Experts of a small language model: a variant of Adam for the experts, 851M tokens.
Below are experts of layer 5 (counted from 0) of a mixture-of-experts language model. Rows are named router (the router's row for the expert) and show model dimensions 0-191. Each number is 200 + 20 x the weight over its row's rms, rounded and kept within 0 to 999.
After each expert's rows: "gets" lists some tokens that make up at least twice as much of what it gets as of all text; "comes before" lists some tokens at least twice as common just after its tokens as in all text. This comes from a sample of Wikipedia text that the model never trained on. Tokens count by the router's weight.

# expert 22
router,205,178,194,173,194,181,178,196,220,193,204,224,221,183,213,196,211,184,202,206,176,183,187,183,238,183,184,233,210,210,242,181,224,211,179,213,227,161,179,205,184,197,182,200,214,209,171,219,245,240,197,202,193,222,182,232,178,217,238,240,178,196,212,190,146,220,191,194,182,150,224,178,205,219,151,211,159,179,229,238,199,214,218,214,181,222,192,213,209,222,189,209,141,201,196,168,211,169,208,212,191,219,178,209,185,176,234,189,213,190,182,227,206,185,187,199,232,175,212,188,212,185,225,186,226,191,223,187,184,189,208,186,212,193,196,215,193,202,177,235,202,183,184,186,234,196,200,198,229,220,197,218,217,193,222,206,195,211,190,213,175,198,212,196,186,187,203,204,202,204,157,223,180,187,188,190,202,216,191,193,198,160,203,216,225,231,198,203,189,208,187,226
gets: "1", "2", " |\n", "0", "3", "4"
comes before: " |", " |\n", ".", "–", "|", ";"

# expert 11
router,197,175,177,213,212,196,183,216,244,174,189,201,204,173,208,201,186,182,236,248,178,183,188,168,221,197,188,239,209,189,220,185,224,235,206,186,226,218,213,182,210,212,195,177,192,189,193,222,221,189,201,211,175,203,196,208,182,194,236,222,200,202,219,184,145,237,233,193,208,198,187,168,218,233,183,228,208,187,196,218,194,199,218,227,208,245,185,165,226,216,186,193,182,187,204,235,194,191,209,218,207,216,179,220,193,207,218,185,198,180,203,223,219,192,193,173,202,183,209,183,192,209,224,186,207,184,197,209,185,176,205,203,172,192,205,244,219,158,184,180,203,229,189,159,215,178,199,138,226,194,206,192,228,203,253,202,190,201,204,217,169,213,195,207,190,195,172,204,190,179,179,235,177,167,201,158,208,214,209,194,200,179,220,186,194,216,213,182,209,210,182,210
gets: " was", " of", " to", " with", " and", " by"
comes before: " the", " a", " to", " in", " by", " as"

# expert 8
router,172,210,178,214,180,199,225,221,225,174,203,237,208,187,213,168,206,210,209,182,198,191,165,199,234,197,203,208,216,197,196,203,215,199,194,184,196,163,205,208,213,183,163,184,224,199,178,211,227,196,183,250,163,193,181,203,201,196,228,209,199,203,185,175,184,208,229,243,165,170,195,200,226,236,188,206,166,217,229,234,217,201,216,192,173,213,203,225,215,204,214,151,151,194,167,158,196,195,218,196,204,211,205,202,212,210,205,169,208,177,173,190,205,205,168,160,209,192,228,189,196,189,197,203,224,204,218,215,195,166,219,181,193,211,174,216,209,180,173,198,230,229,206,183,212,181,188,190,214,200,212,232,186,185,231,213,193,229,201,232,215,221,195,222,210,158,173,204,228,185,189,200,205,179,206,190,208,208,169,174,186,168,211,219,193,225,195,179,206,194,204,248
gets: " ", "%", "1", " two", ")", "000"
comes before: " of", ".", " in", " and", ".\n\n", "%"

# expert 28
router,200,165,195,223,217,182,198,185,230,187,209,233,188,205,188,198,219,206,211,184,162,189,175,180,213,207,198,203,197,172,238,224,207,207,188,197,208,196,210,183,195,196,142,193,204,237,195,247,247,237,179,208,198,183,200,239,179,188,225,219,166,218,211,181,201,228,185,205,170,183,194,183,215,227,155,204,164,207,223,221,194,209,217,232,201,226,191,219,215,214,201,206,164,183,191,197,231,179,200,229,182,195,180,199,176,189,216,175,203,185,175,220,207,195,172,191,211,197,234,183,177,178,195,175,227,191,225,194,158,203,200,201,195,193,202,241,210,196,163,199,203,191,190,189,218,203,193,199,216,226,190,218,199,199,220,225,195,223,174,203,193,207,183,172,194,187,184,188,204,199,147,236,181,172,238,201,232,212,173,194,186,188,196,243,208,215,221,192,206,219,185,224
gets: " |", " ", " |\n", "0", ";", " a"
comes before: " ", " |", "|", " |\n", "0", "1"

# expert 24
router,210,181,200,195,197,180,202,179,224,188,214,222,221,178,203,188,215,222,219,199,194,198,167,190,200,187,204,248,221,161,231,163,201,228,196,211,216,203,174,198,193,202,179,197,220,203,180,201,214,196,174,224,202,204,179,236,146,183,218,213,182,177,220,179,189,192,198,199,178,191,228,181,223,214,204,204,179,217,197,234,182,229,214,205,184,225,204,214,224,218,213,206,169,216,157,177,181,227,232,196,195,200,185,204,212,186,191,204,217,162,174,215,212,198,210,185,166,151,212,177,216,174,183,177,226,162,210,234,183,176,170,186,176,170,202,215,229,187,192,174,190,235,192,186,221,199,230,214,215,213,200,215,187,220,221,204,196,213,206,241,230,216,219,214,194,184,168,180,202,171,211,227,195,186,216,206,194,223,162,173,209,155,223,192,208,221,183,183,202,229,206,205
gets: " |", "1", "2", "3", "4", "7"
comes before: " |", "–", ")", ":", ")\n", ";"

# expert 12
router,200,185,177,190,210,157,181,192,231,193,182,217,188,210,184,163,210,189,222,213,169,158,206,185,204,180,202,227,199,196,194,218,193,228,189,202,197,188,189,199,206,189,181,175,199,221,190,246,210,206,159,210,182,221,194,205,193,186,221,219,185,199,220,180,195,224,197,204,192,180,218,179,206,207,182,219,142,200,203,203,207,237,205,219,217,209,192,194,200,223,207,204,171,188,162,191,214,221,227,204,181,198,165,208,219,206,185,214,230,159,217,194,227,195,175,180,218,160,232,164,192,182,215,171,221,186,235,231,188,181,163,182,191,198,197,219,214,161,188,233,209,234,189,172,213,186,170,200,233,220,184,200,193,224,224,219,202,231,192,242,175,189,190,214,212,188,178,208,182,217,197,226,188,188,208,225,226,206,189,177,180,206,230,196,251,228,201,183,200,220,204,222
gets: " the", " |", "|", " The", ":", " a"
comes before: " ", " first", " \"", " United", " same", " time"

# expert 14
router,183,198,193,199,204,203,194,185,235,196,227,231,210,212,187,185,200,216,228,210,186,193,191,195,215,195,205,209,182,205,224,184,207,231,187,186,198,190,199,215,189,195,191,167,202,227,141,222,220,225,189,201,192,234,210,233,174,167,222,189,194,206,209,147,175,190,198,232,173,168,203,191,226,230,184,208,173,209,184,221,197,228,207,215,216,208,205,207,192,224,204,204,177,199,168,156,210,201,212,214,189,203,192,211,197,190,208,224,169,209,204,234,231,185,199,202,175,180,238,180,214,179,203,167,229,175,187,211,163,179,195,179,196,198,189,232,214,176,183,172,212,221,188,162,204,176,183,192,207,229,197,218,194,220,197,192,190,231,205,223,188,162,202,235,205,193,179,181,188,199,168,231,180,165,216,209,205,214,173,176,213,168,210,198,205,251,208,180,219,256,216,214
gets: "-", "|", " |", "==", ".\n\n", "==="
comes before: " |", ":", "==", " \"", "===", "The"

# expert 27
router,176,186,174,186,183,197,175,183,219,175,205,217,206,169,229,183,180,202,222,180,195,198,191,162,211,209,193,212,209,162,263,163,210,192,202,186,217,206,208,198,193,193,206,211,227,194,173,235,236,218,194,194,178,206,172,202,187,213,205,214,192,166,182,189,191,228,196,200,208,148,219,203,217,208,172,248,198,212,217,201,199,211,197,238,202,213,172,199,200,213,202,209,189,182,179,184,219,230,256,189,213,215,223,217,217,192,204,209,168,203,196,202,227,150,162,199,197,179,240,183,190,193,215,201,222,173,194,203,193,168,193,201,217,219,209,199,224,177,196,223,201,205,203,176,233,177,186,191,245,199,203,204,204,216,194,236,152,194,159,206,187,212,167,208,200,198,202,199,172,185,173,213,174,183,194,211,214,223,201,188,203,180,216,224,244,225,216,185,201,212,187,215
gets: ".\n\n", "|", "\n", "==\n", " |\n\n", "."
comes before: "==", "-", "===", "The", "In", "On"

# expert 5
router,214,174,194,229,185,191,210,173,233,179,234,254,190,201,220,178,205,194,204,181,189,186,169,166,208,200,173,218,219,181,213,214,224,240,185,199,209,181,199,197,191,202,162,177,210,221,183,234,239,211,180,231,189,223,182,214,193,189,224,193,160,202,204,171,187,222,192,196,156,162,190,182,206,240,164,200,181,189,219,226,196,202,195,195,192,224,205,213,239,189,221,171,146,213,185,179,222,196,214,214,218,211,189,187,169,210,225,160,224,196,195,188,217,204,190,188,205,200,230,148,200,166,214,204,234,196,205,197,167,193,215,209,178,204,180,214,216,181,182,210,201,192,181,181,232,190,203,201,227,207,200,218,209,194,227,239,186,211,195,245,185,209,207,207,192,190,195,212,218,195,169,221,203,183,206,214,203,185,173,188,182,180,220,224,191,215,205,181,202,219,188,221
gets: " |", " ", " |\n", "%", "0", ";"
comes before: " ", " |", " |\n", "|", "0", "%"

# expert 16
router,194,181,185,208,195,190,217,165,203,183,194,208,188,191,206,194,218,200,226,214,180,204,160,209,207,206,223,200,192,204,212,207,204,230,188,196,198,178,194,221,213,182,188,179,233,205,182,251,230,211,184,213,191,234,203,220,149,183,213,211,170,216,210,170,185,212,197,207,168,174,201,165,236,231,174,196,198,201,220,253,200,210,237,238,175,207,197,180,215,244,214,195,173,190,176,187,219,170,204,229,175,199,194,205,178,208,225,223,167,198,163,245,209,186,188,195,187,170,238,173,189,168,194,181,214,180,191,201,194,194,212,199,193,176,173,226,231,199,198,179,226,202,179,154,205,184,189,192,211,224,209,206,220,209,206,210,166,215,167,242,211,185,216,204,218,205,192,177,204,193,198,206,167,179,217,183,199,204,207,187,196,186,198,199,233,243,194,184,219,211,218,224
gets: " ", "-", "201", "–", "200", "202"
comes before: "1", "2", "0", "3", " |", "4"

# expert 17
router,205,172,174,190,217,201,202,167,239,221,223,202,217,188,204,203,210,209,240,215,187,190,199,203,224,210,184,233,210,205,230,180,205,195,173,205,244,176,190,199,201,191,177,193,185,225,154,228,228,207,168,203,190,208,184,241,194,222,239,208,155,207,219,190,184,197,192,194,197,165,193,191,209,222,197,211,160,186,213,241,196,227,232,238,199,205,169,220,217,226,183,192,130,204,189,185,215,186,182,221,197,207,205,207,190,199,220,189,189,214,193,213,227,177,184,185,215,205,212,172,162,182,217,196,232,161,217,181,189,217,195,183,205,203,206,207,191,184,171,224,191,196,166,183,226,187,192,199,214,210,209,208,219,181,197,199,173,230,191,196,174,232,187,207,176,167,199,190,187,169,164,232,210,162,228,202,217,213,185,205,183,186,191,224,223,221,211,202,206,184,212,211
gets: " ", " |", "–", "0", " |\n", "1"
comes before: " |", " ", " |\n", "0", "1", ";"

# expert 34
router,195,175,179,210,189,198,205,205,249,187,221,235,194,179,196,189,186,203,198,246,177,232,163,180,234,174,182,210,220,180,217,201,204,233,174,191,230,175,170,183,193,186,207,184,195,186,169,199,222,222,183,200,215,219,172,221,201,194,198,197,189,200,208,166,158,216,185,195,166,181,197,192,183,212,200,229,217,189,216,244,232,224,215,229,217,203,175,220,220,190,221,181,181,212,197,174,214,185,221,191,198,234,200,188,226,180,196,172,187,219,188,198,229,204,210,179,195,178,222,182,178,172,215,178,219,156,208,209,185,183,190,179,195,187,187,228,228,190,187,191,193,225,202,167,192,199,223,182,199,191,195,193,199,236,198,178,169,226,197,196,199,172,216,196,232,207,207,208,208,222,165,191,192,178,225,214,211,224,181,181,171,188,221,221,200,232,184,176,220,251,211,235
gets: "\n", "-", ":", "==", "\n\n", "|"
comes before: ":", "-", "\n", "=", "==\n", "\n\n"

# expert 20
router,192,165,171,233,191,169,154,197,241,218,203,223,190,189,188,198,215,201,194,252,157,183,173,170,218,183,203,212,196,186,210,188,208,252,167,196,212,211,189,188,203,204,182,176,230,195,166,211,229,222,193,226,188,221,199,242,181,204,216,199,181,197,213,191,188,250,212,218,150,180,203,159,183,196,161,218,202,185,231,208,186,184,238,214,199,232,188,199,182,199,186,215,178,195,176,194,210,230,208,208,214,235,203,209,186,202,220,190,207,221,203,241,217,185,195,191,234,184,199,158,205,197,217,181,214,176,204,184,176,193,204,210,189,202,235,199,215,177,183,194,197,189,180,191,217,177,210,178,212,237,192,205,220,219,192,182,183,224,217,217,183,188,190,218,208,178,203,192,208,204,191,214,181,150,218,195,216,171,211,199,178,199,214,212,220,217,184,186,180,212,186,225
gets: " in", " of", " to", " (", " on", " for"
comes before: " the", " a", " his", " its", " their", " an"